Weights of a small mixture-of-experts language model, trained from scratch on English Wikipedia.
Size: width 448, vocabulary 38025, 241M parameters.
Experts: 16 experts in each of 12 layers, 832 squared ReLU neurons an expert, 1 pick a token.
Training: a variant of Adam for the experts, 2078M tokens, 15165 steps.
Below are experts of layer 10 (counted from 0) of a mixture-of-experts language model. Rows are named router (the router's row for the expert), up (a neuron's input weights, with its number), down (a neuron's output weights, with its number) and show model dimensions 336-447. Each number is 200 + 20 x the weight over its row's rms, rounded and kept within 0 to 999.
Before each expert's rows: a language model's description of what the expert responds to; "gets" lists some tokens that make up at least twice as much of what it gets as of all text. This comes from a sample of Wikipedia text that the model never trained on. Tokens count by the router's weight.

# expert 9
Parentheses and name endings. Opening parentheses after a name or phrase, and final pieces of surnames, place names and drug names, such as -ney, -bury, Jackson, Moore.
gets: " (", " \"", "\"", "a", "i", "on"
router,187,290,211,226,149,198,187,211,207,200,174,189,187,185,241,203,198,186,210,206,199,198,204,195,235,203,207,189,195,213,174,189,260,198,203,183,213,150,192,210,215,208,232,164,185,184,197,248,230,198,245,185,226,204,208,209,194,218,216,220,177,177,224,175,234,198,206,198,244,176,174,212,209,192,203,174,223,201,217,197,249,203,218,201,232,205,196,195,178,186,208,196,247,182,189,208,227,230,150,221,229,227,230,195,184,116,211,169,188,207,175,209
up0,162,192,179,191,231,187,223,202,196,173,241,212,196,209,180,230,197,203,163,234,180,179,184,207,195,225,193,213,197,237,225,224,193,190,208,209,240,228,213,192,185,219,162,190,226,158,186,180,214,191,221,205,175,191,175,218,191,186,187,209,208,201,244,183,213,236,239,222,170,161,209,177,195,222,170,225,181,216,219,202,218,215,230,225,193,185,204,183,181,238,167,210,170,242,210,226,198,180,244,189,205,223,203,212,175,204,201,216,234,190,190,233
down0,210,195,154,227,207,207,214,234,190,173,192,209,216,168,255,190,203,193,178,197,224,211,220,180,192,213,185,209,218,190,216,206,194,199,192,191,131,162,193,198,190,211,204,195,217,198,203,230,195,200,215,236,173,217,191,206,200,177,163,207,205,207,215,235,201,173,177,178,197,190,190,232,172,187,195,221,224,208,232,148,206,199,147,188,198,179,161,195,234,216,217,199,193,198,194,198,197,204,182,232,190,171,215,182,157,217,191,177,189,198,234,190
up1,200,204,185,200,207,212,179,174,160,185,209,215,197,182,239,217,205,190,211,211,219,198,177,201,175,195,207,195,232,214,213,233,179,211,212,245,235,180,216,197,203,201,188,241,233,201,193,224,182,218,190,244,224,215,198,222,193,157,204,196,191,198,220,225,195,164,203,200,199,209,205,201,188,190,200,227,219,169,167,180,198,178,190,168,247,172,179,175,219,220,182,242,174,202,230,209,196,219,204,210,190,173,205,227,170,241,207,234,171,214,186,186
down1,199,189,221,193,110,190,213,223,230,205,199,209,203,151,191,195,215,183,183,201,184,214,199,218,189,181,215,199,183,192,193,151,165,148,184,217,197,180,180,183,170,211,210,185,230,203,197,192,198,202,160,194,198,180,236,184,189,244,189,218,200,239,180,195,223,222,196,216,199,170,178,194,194,260,233,186,171,291,219,208,175,194,205,230,153,220,191,215,192,206,168,196,170,211,202,213,230,176,203,173,207,194,223,188,207,180,198,183,193,189,207,217
up2,210,215,181,194,209,191,215,162,199,235,226,218,215,218,182,181,190,202,196,196,223,202,160,208,183,166,214,183,194,189,202,182,216,235,197,202,182,244,182,177,190,226,168,181,189,204,179,187,179,181,171,210,189,168,179,211,226,209,215,162,215,199,165,184,207,187,202,205,216,215,217,197,195,195,151,208,225,181,187,225,206,203,209,182,199,191,194,230,224,203,201,207,181,188,200,193,195,205,193,214,195,182,206,217,200,205,199,226,216,199,209,202
down2,219,196,193,193,204,225,190,202,182,198,206,200,209,203,183,199,204,215,180,160,255,191,162,196,215,172,200,193,194,198,171,224,190,217,207,225,213,197,171,183,200,204,204,182,144,202,226,200,218,217,193,156,192,180,208,212,209,204,179,200,209,193,167,198,194,201,207,198,183,220,231,179,226,203,205,230,200,164,207,233,220,241,182,194,206,197,175,187,230,219,222,213,194,167,209,179,193,169,212,217,217,204,226,203,157,170,176,239,204,208,183,211
up3,189,178,191,192,183,191,173,201,176,237,186,193,152,236,201,215,200,203,187,163,193,222,204,204,212,221,218,237,206,157,192,176,231,198,183,219,219,220,218,231,198,181,153,199,234,180,208,209,215,205,199,208,234,201,199,216,198,201,199,226,226,202,188,178,225,196,127,191,206,186,198,153,178,182,196,246,220,166,176,190,207,210,201,178,187,211,194,215,185,161,202,173,195,205,206,169,204,213,189,221,226,208,170,234,206,193,249,185,196,237,232,204
down3,207,163,218,208,165,184,201,203,211,228,192,176,223,202,217,202,187,174,223,247,227,205,212,201,179,203,206,192,192,195,158,203,182,187,218,212,173,164,201,230,180,219,174,214,205,206,212,246,219,199,203,185,192,187,212,202,200,189,175,229,195,203,204,183,189,190,190,204,191,177,206,209,232,212,225,184,229,220,219,211,212,214,198,189,179,229,228,175,192,198,206,188,210,194,198,175,180,212,194,165,193,206,204,198,242,190,177,235,170,192,205,215
up4,177,205,212,238,247,201,225,208,167,206,204,228,246,216,219,172,178,202,231,214,207,204,247,197,183,198,199,201,172,224,216,198,202,222,201,193,195,216,223,234,145,215,193,249,187,209,194,207,193,208,204,217,225,185,187,200,217,182,181,204,214,180,202,196,239,160,205,235,226,154,218,199,212,189,207,203,193,192,210,184,173,183,199,194,181,217,212,195,198,191,212,196,203,201,207,181,166,181,220,193,239,173,215,215,169,205,218,213,177,203,171,204
down4,173,187,220,216,224,201,193,178,201,180,224,203,205,210,176,182,187,174,171,183,219,168,179,222,181,196,202,211,236,198,197,217,187,197,175,227,219,244,207,204,205,222,212,228,196,203,195,232,192,226,193,226,203,181,226,200,189,182,200,190,186,204,203,197,195,202,154,214,195,221,198,230,229,184,177,214,213,219,212,237,188,217,193,198,254,179,245,224,255,175,195,197,229,214,197,207,170,184,189,213,200,204,201,209,188,220,194,246,218,190,233,177
up5,241,190,214,196,239,169,179,173,213,220,239,203,202,207,221,207,181,197,187,210,186,196,192,214,236,180,193,220,236,213,209,191,179,201,205,200,225,191,200,189,216,166,177,237,170,198,178,174,192,193,185,200,198,201,194,213,170,168,220,189,213,199,241,183,214,192,189,240,194,219,194,170,186,165,185,207,194,228,203,182,222,192,173,185,217,206,238,199,170,184,203,143,214,187,204,185,168,204,209,184,187,192,217,202,187,229,188,193,204,169,225,195
down5,182,224,152,204,187,231,206,193,182,207,200,208,209,152,201,170,206,196,204,261,192,200,216,204,191,187,216,198,182,224,189,239,152,181,184,204,179,187,197,201,228,231,190,192,223,202,209,179,204,188,201,222,199,187,235,176,167,176,194,181,204,220,178,247,204,199,200,195,200,219,203,209,166,194,203,180,217,239,213,208,174,197,205,215,185,193,210,197,213,241,209,201,226,173,187,189,210,175,194,173,173,173,206,195,213,213,193,189,204,201,208,211
up6,178,221,212,202,206,210,205,166,212,212,197,198,236,208,212,148,204,170,216,188,176,167,179,180,213,189,250,199,232,210,170,194,192,238,192,205,201,215,192,192,200,169,201,208,230,205,208,195,166,177,183,221,197,210,186,192,198,216,185,217,204,175,194,194,166,183,262,242,192,179,207,221,205,210,198,193,204,192,170,185,197,227,199,202,189,210,173,198,223,194,172,216,193,177,219,180,220,187,171,197,174,187,176,182,195,266,193,182,203,215,236,226
down6,206,224,207,199,242,216,185,215,165,229,198,155,171,156,209,209,224,187,157,181,205,226,239,193,204,208,243,193,205,202,210,203,208,203,186,175,232,166,195,199,214,200,206,215,199,180,202,225,191,227,197,228,201,224,209,197,189,205,226,183,208,146,217,223,184,228,200,193,223,174,168,215,196,210,232,219,171,188,219,212,204,207,167,228,167,249,181,194,242,171,198,224,214,188,209,191,199,205,192,220,212,175,197,210,205,195,217,215,166,221,206,168
up7,197,200,196,197,197,192,225,183,187,156,224,216,229,190,268,187,192,236,230,193,185,197,174,205,220,200,206,182,204,223,192,229,214,210,194,220,193,220,203,171,209,202,180,182,216,221,165,185,185,216,213,191,199,151,189,190,153,181,215,199,218,201,206,219,225,222,198,168,210,172,219,200,211,186,194,201,167,146,208,185,176,195,196,203,190,181,160,206,245,197,212,217,194,213,184,191,204,175,209,235,214,176,180,204,203,192,192,201,215,242,226,210
down7,216,266,189,219,206,205,186,233,191,195,179,187,184,222,212,212,206,189,203,237,218,214,247,162,195,191,193,179,179,189,196,195,219,236,176,184,211,198,204,177,204,198,213,196,213,191,154,202,236,213,203,230,170,181,217,214,220,177,223,250,242,184,191,208,175,215,189,207,192,223,191,202,174,202,201,213,210,181,213,200,173,194,203,201,218,186,173,179,217,205,240,165,227,201,184,221,168,227,159,169,190,179,204,181,211,209,208,209,200,167,184,216
up8,178,210,184,185,168,184,197,164,212,201,194,204,186,208,193,205,196,208,177,227,194,172,187,213,237,195,194,213,181,220,220,197,191,198,208,227,194,205,217,211,202,134,173,229,169,227,225,197,194,229,172,208,186,216,220,200,206,196,185,207,194,189,165,196,176,225,225,238,175,195,180,205,215,215,200,205,213,175,162,218,203,186,181,194,184,217,214,219,167,210,190,162,196,211,190,215,200,199,158,160,183,165,223,193,181,195,206,232,198,193,216,205
down8,185,192,213,184,223,188,173,213,175,150,213,222,188,192,184,200,210,219,233,224,204,171,207,192,143,179,212,207,202,255,191,245,195,216,180,198,161,189,233,195,189,155,219,197,206,180,226,192,221,218,158,224,180,200,199,205,227,191,178,169,207,181,177,205,170,185,203,228,211,214,218,199,213,160,170,206,224,202,217,199,189,182,193,187,200,197,217,200,189,187,202,212,223,167,201,225,185,204,184,212,181,202,224,192,162,208,189,166,186,243,220,193

# expert 15
Role and occupation nouns. Job and role nouns after nationality or team modifiers, like coach, actor, minister, singer, Award, plus dashes and pipes starting list or table lines.
gets: "-", "|", " |", ":", ")", " USA"
router,207,320,197,231,209,194,215,186,230,220,207,209,210,197,233,203,195,213,203,203,223,192,192,195,215,164,198,210,195,198,170,207,78,188,209,197,223,206,184,210,225,179,182,156,180,227,190,176,193,174,219,217,202,189,192,213,195,205,220,239,183,224,202,171,223,203,209,234,188,197,204,192,217,211,200,181,204,203,171,215,186,204,246,202,174,214,240,216,183,176,192,213,154,169,194,188,213,177,210,188,190,164,176,208,234,217,200,212,197,200,235,211
up0,183,212,228,183,222,213,179,191,217,176,173,199,195,240,209,185,244,214,168,227,199,222,237,180,221,207,196,180,193,182,224,193,186,163,208,205,198,172,232,175,198,174,209,173,220,218,206,208,214,175,175,215,203,206,207,170,172,214,184,198,237,228,201,174,216,180,201,155,213,198,246,208,194,163,207,230,213,203,209,175,196,218,192,207,212,171,208,214,189,191,214,218,198,187,235,193,189,173,193,199,226,196,200,224,184,228,251,199,176,194,192,240
down0,236,163,201,200,231,183,214,253,163,198,189,206,190,154,207,214,188,182,216,170,226,230,215,158,210,181,155,211,222,205,173,205,179,198,217,233,200,159,172,237,197,192,188,193,209,222,231,208,161,221,201,230,225,201,222,225,235,217,197,186,172,226,189,213,210,193,163,202,189,203,211,211,177,202,177,188,182,193,205,215,210,191,210,203,200,219,193,179,221,193,186,216,180,218,164,227,174,208,176,184,161,196,191,213,219,215,193,189,201,247,191,171
up1,192,204,199,209,242,179,229,177,193,202,193,179,222,175,212,206,155,194,205,187,231,139,191,192,238,209,210,210,195,210,166,210,207,211,176,136,235,213,212,187,205,226,196,205,184,187,226,193,212,210,197,207,238,182,176,216,166,182,231,217,168,209,230,184,210,209,199,198,210,224,183,201,191,218,207,216,227,189,209,175,220,199,212,195,193,209,210,204,211,182,198,181,191,194,220,231,179,216,211,254,188,217,203,204,224,206,229,183,198,219,200,185
down1,204,183,242,198,161,247,212,184,186,210,197,170,231,175,183,215,191,211,199,170,196,207,228,221,229,198,207,155,182,237,228,202,161,214,178,216,234,233,186,205,170,201,206,220,164,172,155,190,201,192,177,176,205,244,197,215,188,210,185,219,200,189,226,232,177,242,203,249,177,193,167,206,196,182,257,194,175,200,180,169,195,205,197,222,205,181,195,188,169,212,182,212,163,227,183,208,208,210,200,181,195,211,184,221,218,220,185,154,218,219,224,189
up2,193,175,211,194,203,174,200,196,256,191,172,208,209,205,175,194,192,202,175,190,214,208,233,201,192,208,192,227,203,196,224,181,214,217,210,216,206,208,195,228,209,224,163,204,216,181,231,187,175,204,186,191,228,191,187,208,184,156,199,224,193,214,190,221,199,192,188,200,206,219,204,212,181,200,204,212,221,190,214,180,230,220,180,210,193,183,213,237,196,194,210,181,178,209,220,220,182,185,182,251,198,173,199,194,190,203,216,223,162,203,219,176
down2,191,181,211,209,207,219,184,177,179,224,181,202,212,183,222,175,200,170,213,228,196,165,221,194,251,181,201,183,190,189,217,185,197,172,244,205,219,202,197,173,187,221,197,171,186,207,219,212,186,190,216,172,245,228,237,167,190,207,198,213,218,209,216,192,215,198,236,181,188,190,193,219,209,189,199,226,227,211,201,190,179,194,186,213,179,244,212,178,198,209,193,196,181,248,212,207,207,176,172,221,211,203,218,208,189,252,192,171,152,199,198,203
up3,171,198,174,204,218,220,221,198,166,203,205,207,187,212,214,216,187,192,189,179,224,174,231,185,220,205,179,231,189,210,189,207,228,206,224,192,198,166,186,210,193,185,183,192,172,155,220,235,216,176,209,133,185,195,180,197,202,217,194,160,199,154,222,191,215,207,220,225,204,186,175,199,156,198,175,197,205,191,219,192,214,198,194,228,193,177,173,186,224,192,227,149,214,226,206,171,164,216,205,233,223,235,194,229,200,172,210,204,179,182,177,204
down3,228,230,203,181,228,185,223,180,199,185,201,177,178,177,201,198,178,184,164,188,159,201,151,205,205,202,147,169,229,163,248,212,242,195,162,205,207,191,187,136,174,206,213,189,212,222,172,217,189,205,193,212,194,215,182,182,215,161,220,164,200,190,185,210,178,174,242,199,189,204,207,206,202,213,194,189,234,219,193,168,170,187,153,193,213,179,202,191,181,211,216,216,213,224,216,200,181,177,183,196,226,213,232,195,198,191,196,204,200,205,180,205
up4,218,225,196,188,190,201,202,227,247,200,193,213,191,233,202,195,206,185,167,187,197,204,201,229,229,194,208,184,178,189,167,186,223,184,212,196,213,234,192,201,188,221,171,209,234,198,210,189,227,174,185,217,239,178,200,190,179,238,198,207,196,167,208,165,214,197,201,205,223,198,191,197,156,218,183,168,242,205,180,221,222,207,192,235,174,201,220,200,205,211,220,193,234,217,205,194,202,210,180,208,212,179,194,202,202,205,209,194,162,175,158,180
down4,214,205,194,184,220,232,185,202,231,187,216,207,195,191,205,171,212,227,180,190,174,178,197,196,203,185,184,200,192,164,186,202,186,229,199,207,197,224,216,198,201,211,253,205,206,221,199,215,205,231,222,201,182,170,200,203,208,216,216,195,195,198,207,221,215,175,194,194,217,197,156,198,166,179,195,191,207,183,184,151,225,171,199,160,205,229,187,178,216,206,207,206,228,188,205,194,188,178,184,212,211,236,196,219,169,208,209,188,201,194,184,170
up5,179,183,200,210,182,220,213,211,226,237,187,240,197,179,171,194,197,192,211,165,180,190,193,196,149,170,218,170,206,196,194,174,202,229,194,215,193,200,199,171,206,157,225,199,180,176,183,175,202,209,227,230,177,183,226,239,182,202,257,202,200,193,174,233,208,176,186,206,213,168,220,212,212,186,199,203,187,209,228,200,203,181,201,201,225,216,150,202,212,223,193,201,209,223,195,232,209,188,190,202,194,165,178,225,202,191,243,207,184,214,177,199
down5,204,218,200,213,195,212,211,216,199,182,162,182,163,136,199,212,189,173,166,195,222,214,230,192,196,212,194,204,180,186,192,185,201,190,197,224,225,216,163,202,193,202,200,190,193,208,202,230,218,214,222,220,184,223,223,191,185,181,227,204,173,192,165,232,209,169,189,178,233,196,209,192,177,222,209,222,177,187,183,179,211,216,175,189,189,198,221,179,189,220,202,185,226,205,210,240,216,192,206,194,174,231,203,185,215,187,191,189,199,178,214,208
up6,165,203,188,191,209,205,188,206,215,196,193,219,215,211,196,215,191,211,193,237,152,197,229,192,184,216,213,213,207,248,195,164,217,195,174,180,189,190,229,200,187,178,235,222,207,192,203,182,212,205,200,214,211,186,186,198,189,214,188,234,173,157,202,193,181,183,202,221,185,155,204,203,204,181,186,185,193,196,219,173,209,183,202,195,213,229,228,204,194,197,195,214,241,226,207,169,194,193,158,213,204,201,206,198,185,186,195,218,209,201,200,218
down6,193,203,200,185,190,217,220,226,192,188,206,179,172,136,176,204,198,211,223,207,178,204,193,213,167,233,193,185,218,220,194,181,208,194,173,176,218,204,225,170,194,187,186,232,212,205,198,186,162,211,209,212,191,202,202,188,204,175,228,196,195,175,202,246,223,196,192,230,208,198,192,233,217,189,208,186,209,224,209,189,169,175,165,179,214,207,177,222,210,187,228,223,206,205,183,182,174,184,184,164,197,189,206,213,187,205,223,164,217,180,196,226
up7,235,228,203,233,204,240,177,181,192,198,169,228,192,202,209,188,198,192,231,198,181,220,173,203,185,181,189,170,172,174,208,210,219,199,225,224,202,186,174,220,160,202,194,226,198,229,170,173,195,161,243,213,196,196,164,245,196,180,187,192,208,185,193,200,207,181,193,187,211,135,229,160,204,175,186,221,191,205,178,226,198,215,183,213,199,189,206,194,221,179,186,175,175,183,206,198,180,207,236,195,207,223,210,219,181,202,221,203,218,220,170,171
down7,231,173,187,182,184,196,179,212,177,228,229,174,197,181,176,231,187,180,123,176,174,184,175,209,187,237,202,219,180,243,192,207,178,186,173,159,224,200,212,188,155,208,197,211,171,205,207,204,212,203,219,200,210,217,199,193,206,196,183,199,191,231,201,230,186,204,172,172,207,209,217,187,211,160,234,199,217,211,207,176,193,176,194,191,216,201,196,185,199,182,215,173,178,154,224,198,203,191,201,211,248,211,152,195,190,194,161,202,205,204,218,196
up8,218,199,211,216,177,211,224,201,188,187,164,224,215,197,188,196,178,198,207,186,201,191,202,207,221,197,199,194,175,202,192,186,220,199,204,189,242,238,224,211,201,187,234,191,202,210,190,183,195,199,195,207,233,172,206,198,202,192,159,190,201,181,200,202,241,188,170,209,174,198,170,201,221,203,206,200,208,175,207,179,215,205,189,190,190,194,189,205,218,180,207,188,179,200,220,231,204,165,179,180,222,163,210,171,210,198,216,195,187,200,233,214
down8,217,222,269,209,174,209,211,180,186,183,199,211,180,159,195,208,242,195,198,237,196,254,200,220,190,191,199,199,195,206,204,179,198,212,200,203,161,212,236,204,196,198,192,254,214,191,208,224,212,224,193,233,212,215,183,189,182,178,189,231,186,200,224,204,183,185,197,223,222,200,186,239,179,236,223,164,188,204,205,169,205,211,181,201,188,206,200,198,196,203,237,208,220,191,172,174,197,247,214,193,175,194,211,208,206,218,183,209,211,223,181,203

# expert 5
Name and word fragments. First pieces of names and split words, such as common first names (Chris, Steve), initials, decimal points in coordinates and heights, "=" in headings, and "See".
gets: ".", "=", " John", " Mc", " J", "z"
router,191,196,210,209,209,210,172,194,203,211,219,198,198,197,193,217,192,220,190,190,181,210,188,216,161,182,220,168,218,154,193,177,216,211,167,172,223,183,220,178,217,167,213,183,209,174,206,185,187,222,207,194,177,173,211,196,191,204,208,207,222,226,198,215,223,201,235,148,209,211,232,190,220,174,191,239,211,221,219,175,214,177,241,180,193,195,191,200,211,179,208,218,197,220,180,204,196,245,186,207,202,201,219,211,184,212,177,210,203,214,200,203
up0,162,178,200,185,224,179,211,177,210,209,204,201,186,224,188,162,171,199,201,201,200,198,225,182,193,215,179,205,235,183,177,223,207,172,211,212,209,183,218,167,221,181,168,168,223,211,185,191,201,212,179,195,201,201,229,228,219,183,203,174,185,203,210,196,253,191,213,213,200,235,246,205,194,227,154,217,201,202,172,216,193,176,211,191,192,211,238,166,149,186,211,194,205,161,198,200,194,202,205,179,223,175,229,163,192,195,182,217,218,218,194,203
down0,184,155,195,203,190,184,191,183,211,191,219,219,189,181,212,213,203,216,178,194,175,204,166,201,223,208,177,208,221,239,199,195,202,218,192,193,211,168,249,224,174,194,187,190,209,183,193,222,163,222,167,220,196,224,180,220,203,221,234,193,202,223,166,217,230,220,175,248,210,226,209,219,224,183,212,193,196,178,212,184,193,222,191,177,182,209,209,168,214,205,181,184,204,230,175,206,228,212,220,224,204,201,193,212,167,155,176,168,222,175,182,207
up1,189,227,208,200,192,191,175,189,169,222,190,204,176,202,176,212,221,141,184,182,210,197,185,199,183,169,206,211,223,192,212,179,191,219,223,192,178,201,219,200,227,183,216,172,171,176,176,227,197,139,209,190,202,211,214,168,199,214,215,183,211,202,195,170,182,219,204,202,166,195,195,199,181,199,187,210,199,182,191,183,233,233,197,200,218,179,217,199,174,201,202,165,180,221,200,226,214,201,205,209,169,150,205,215,234,186,204,211,212,191,196,180
down1,208,211,217,226,209,200,190,219,191,210,189,215,192,155,186,187,188,192,196,172,179,233,190,178,204,241,178,176,193,202,186,204,161,220,218,195,223,169,176,178,218,216,211,206,216,178,209,192,229,170,230,225,161,187,214,171,186,184,211,144,170,181,171,198,201,222,190,208,230,192,174,194,219,191,221,166,212,198,206,175,187,206,228,204,196,166,177,198,198,236,218,206,207,203,226,223,171,225,219,194,181,199,190,200,232,159,215,179,184,211,206,176
up2,193,221,202,198,216,227,195,197,218,169,170,246,168,214,193,212,210,204,186,213,181,169,184,204,231,212,181,207,202,196,179,195,214,193,170,214,195,215,221,216,254,204,188,142,240,198,203,171,201,233,182,221,177,193,206,204,224,207,224,202,233,205,233,201,234,170,204,203,189,154,193,221,195,211,220,182,202,187,210,220,200,192,179,188,221,193,222,180,179,190,217,232,199,176,209,245,221,188,208,199,190,206,214,214,197,169,205,214,170,186,243,209
down2,210,214,202,173,157,179,202,191,190,208,169,197,191,123,205,205,214,183,213,220,206,199,215,223,160,208,224,219,187,201,210,226,187,212,187,191,192,196,179,190,207,190,203,169,212,198,250,184,205,204,218,207,179,227,173,219,215,224,204,206,168,208,204,218,201,220,173,173,223,214,188,198,195,190,231,209,183,175,231,183,180,196,170,183,216,182,219,184,206,251,200,207,192,185,232,238,180,211,218,210,226,174,181,240,224,201,199,208,206,194,212,219
up3,209,212,222,217,203,181,164,209,219,192,188,192,169,221,230,211,193,180,187,203,238,231,197,209,205,185,209,215,205,234,197,202,206,200,219,234,224,243,189,173,225,217,209,222,229,235,219,194,145,176,226,210,196,237,200,199,184,185,158,205,178,168,200,174,217,181,223,228,187,184,185,214,228,190,201,219,257,194,201,186,225,224,175,187,173,218,236,189,182,184,148,212,164,200,205,226,219,181,219,198,203,172,190,181,200,171,187,215,199,198,202,150
down3,226,199,197,170,211,183,221,194,215,177,175,197,188,209,198,210,171,188,191,187,216,205,221,198,155,200,222,226,207,193,191,220,213,210,199,225,190,204,191,173,219,173,182,204,208,188,204,200,166,216,192,173,212,207,236,194,169,192,215,180,189,186,231,207,200,215,256,244,187,201,196,223,190,216,249,200,175,199,187,192,188,193,198,193,173,212,196,224,234,202,234,213,188,264,230,226,229,200,185,207,201,217,191,173,202,223,166,192,173,179,230,134
up4,223,177,208,233,214,168,195,214,219,207,225,194,161,182,203,193,194,191,196,185,196,181,236,226,214,199,182,200,183,202,199,186,216,164,202,193,206,201,180,207,227,196,208,216,217,189,211,159,212,185,234,203,210,189,242,216,216,210,240,180,185,190,180,202,221,239,180,211,210,199,210,211,225,201,192,182,180,220,210,208,211,207,203,180,231,211,253,212,195,189,174,173,222,189,202,220,157,197,210,226,224,214,183,192,208,190,186,208,171,165,214,166
down4,176,185,194,212,157,209,204,204,223,168,188,183,194,181,200,208,199,233,185,196,207,247,185,183,210,213,182,174,211,224,196,192,203,205,238,196,223,198,219,184,186,195,225,194,203,202,233,200,169,215,210,189,183,203,154,221,192,155,184,200,212,230,200,197,188,193,181,240,188,205,197,216,212,239,179,162,219,232,184,217,212,200,195,189,197,206,241,202,199,185,159,228,225,204,189,216,189,198,191,167,229,184,201,210,193,194,210,193,154,182,228,185
up5,201,190,205,184,217,160,192,168,180,203,209,215,164,214,207,205,198,176,188,203,255,188,200,214,215,207,197,189,170,179,226,188,214,181,193,212,229,217,171,170,246,212,190,211,188,208,213,219,219,206,202,219,201,220,216,182,172,209,217,202,174,214,234,207,206,205,174,168,211,186,183,218,205,227,197,193,195,210,191,196,192,207,210,177,210,210,215,167,201,166,223,168,224,191,212,199,228,181,191,206,220,206,205,194,218,202,209,253,186,154,179,184
down5,210,154,234,206,185,192,221,216,226,202,187,203,214,221,204,224,181,194,232,230,180,211,214,189,178,216,198,208,176,224,174,171,246,194,195,171,192,194,194,205,195,212,188,175,210,213,191,197,208,218,231,201,227,176,175,213,194,170,204,208,202,210,214,200,229,192,185,235,151,174,219,204,210,208,219,213,210,211,195,210,226,189,215,191,205,240,222,219,202,210,207,241,185,210,199,208,196,189,197,147,226,184,221,198,200,194,191,219,191,191,174,187
up6,202,201,197,177,228,189,200,198,203,194,172,222,210,203,182,194,234,160,196,188,219,221,193,257,197,147,174,210,204,209,175,218,195,183,214,189,193,228,178,226,237,174,215,191,184,187,207,201,202,212,170,173,200,231,207,207,206,198,219,233,205,210,210,178,205,200,212,222,187,195,212,168,183,179,248,172,201,178,188,217,191,226,195,204,201,164,214,188,206,178,211,206,191,241,184,183,189,206,212,202,203,187,209,202,216,195,227,220,195,214,191,159
down6,200,189,228,230,200,190,211,224,207,167,234,196,194,200,206,216,220,225,198,184,182,204,206,234,184,200,205,211,192,191,216,207,128,205,196,176,227,200,229,182,200,203,199,186,238,183,238,198,196,175,230,195,183,208,213,172,176,167,207,200,210,200,210,267,186,214,197,190,197,203,219,203,170,195,239,186,201,195,218,202,198,175,191,195,222,202,197,208,244,191,163,173,204,218,185,225,191,232,204,181,238,180,206,202,216,174,200,184,170,204,169,185
up7,202,198,196,242,212,196,221,179,196,177,208,192,227,201,185,195,183,212,240,201,184,224,213,224,201,184,205,201,198,200,189,176,219,235,198,166,211,215,191,200,196,221,229,184,207,189,179,219,145,188,212,199,193,188,191,201,180,210,195,203,206,224,217,192,189,185,207,207,156,172,215,230,210,188,216,208,209,153,188,186,191,216,188,214,210,226,233,184,215,181,199,186,192,202,184,200,217,178,151,177,203,194,207,228,185,215,189,202,186,210,245,203
down7,204,190,217,179,165,183,193,247,242,189,184,210,176,217,166,222,217,197,211,185,209,180,222,230,181,229,185,178,209,187,185,229,233,152,192,202,168,241,230,183,178,190,197,198,211,216,206,239,189,196,156,239,206,206,200,195,227,217,190,199,232,198,197,234,181,187,179,208,201,227,212,197,206,198,218,193,204,171,185,204,215,177,208,229,178,173,215,224,143,237,186,220,161,180,238,209,227,198,197,193,200,234,205,169,223,186,193,227,197,194,148,171
up8,190,205,191,243,172,223,174,169,217,217,219,216,195,219,202,200,217,192,237,219,188,176,197,193,195,237,170,251,213,217,255,180,204,194,207,231,215,195,182,197,167,187,207,244,198,218,197,215,173,177,219,173,232,230,207,204,179,165,199,191,190,200,227,179,199,190,196,245,215,157,211,160,201,201,227,194,216,167,228,193,179,181,216,203,195,225,213,208,210,216,187,169,187,189,220,228,216,201,178,212,211,190,171,194,167,210,201,222,197,192,169,175
down8,187,201,170,218,224,210,221,156,202,202,208,197,192,203,223,175,204,163,230,235,159,207,207,172,202,207,225,212,173,199,178,223,209,181,184,185,218,197,190,134,209,178,177,195,202,222,175,223,207,219,222,218,194,194,171,196,199,178,211,176,191,207,221,187,213,203,211,213,228,199,193,166,221,176,157,214,238,170,185,209,219,186,192,166,193,236,221,182,224,212,210,216,213,181,199,179,193,206,196,226,171,232,193,216,170,175,167,206,226,197,228,194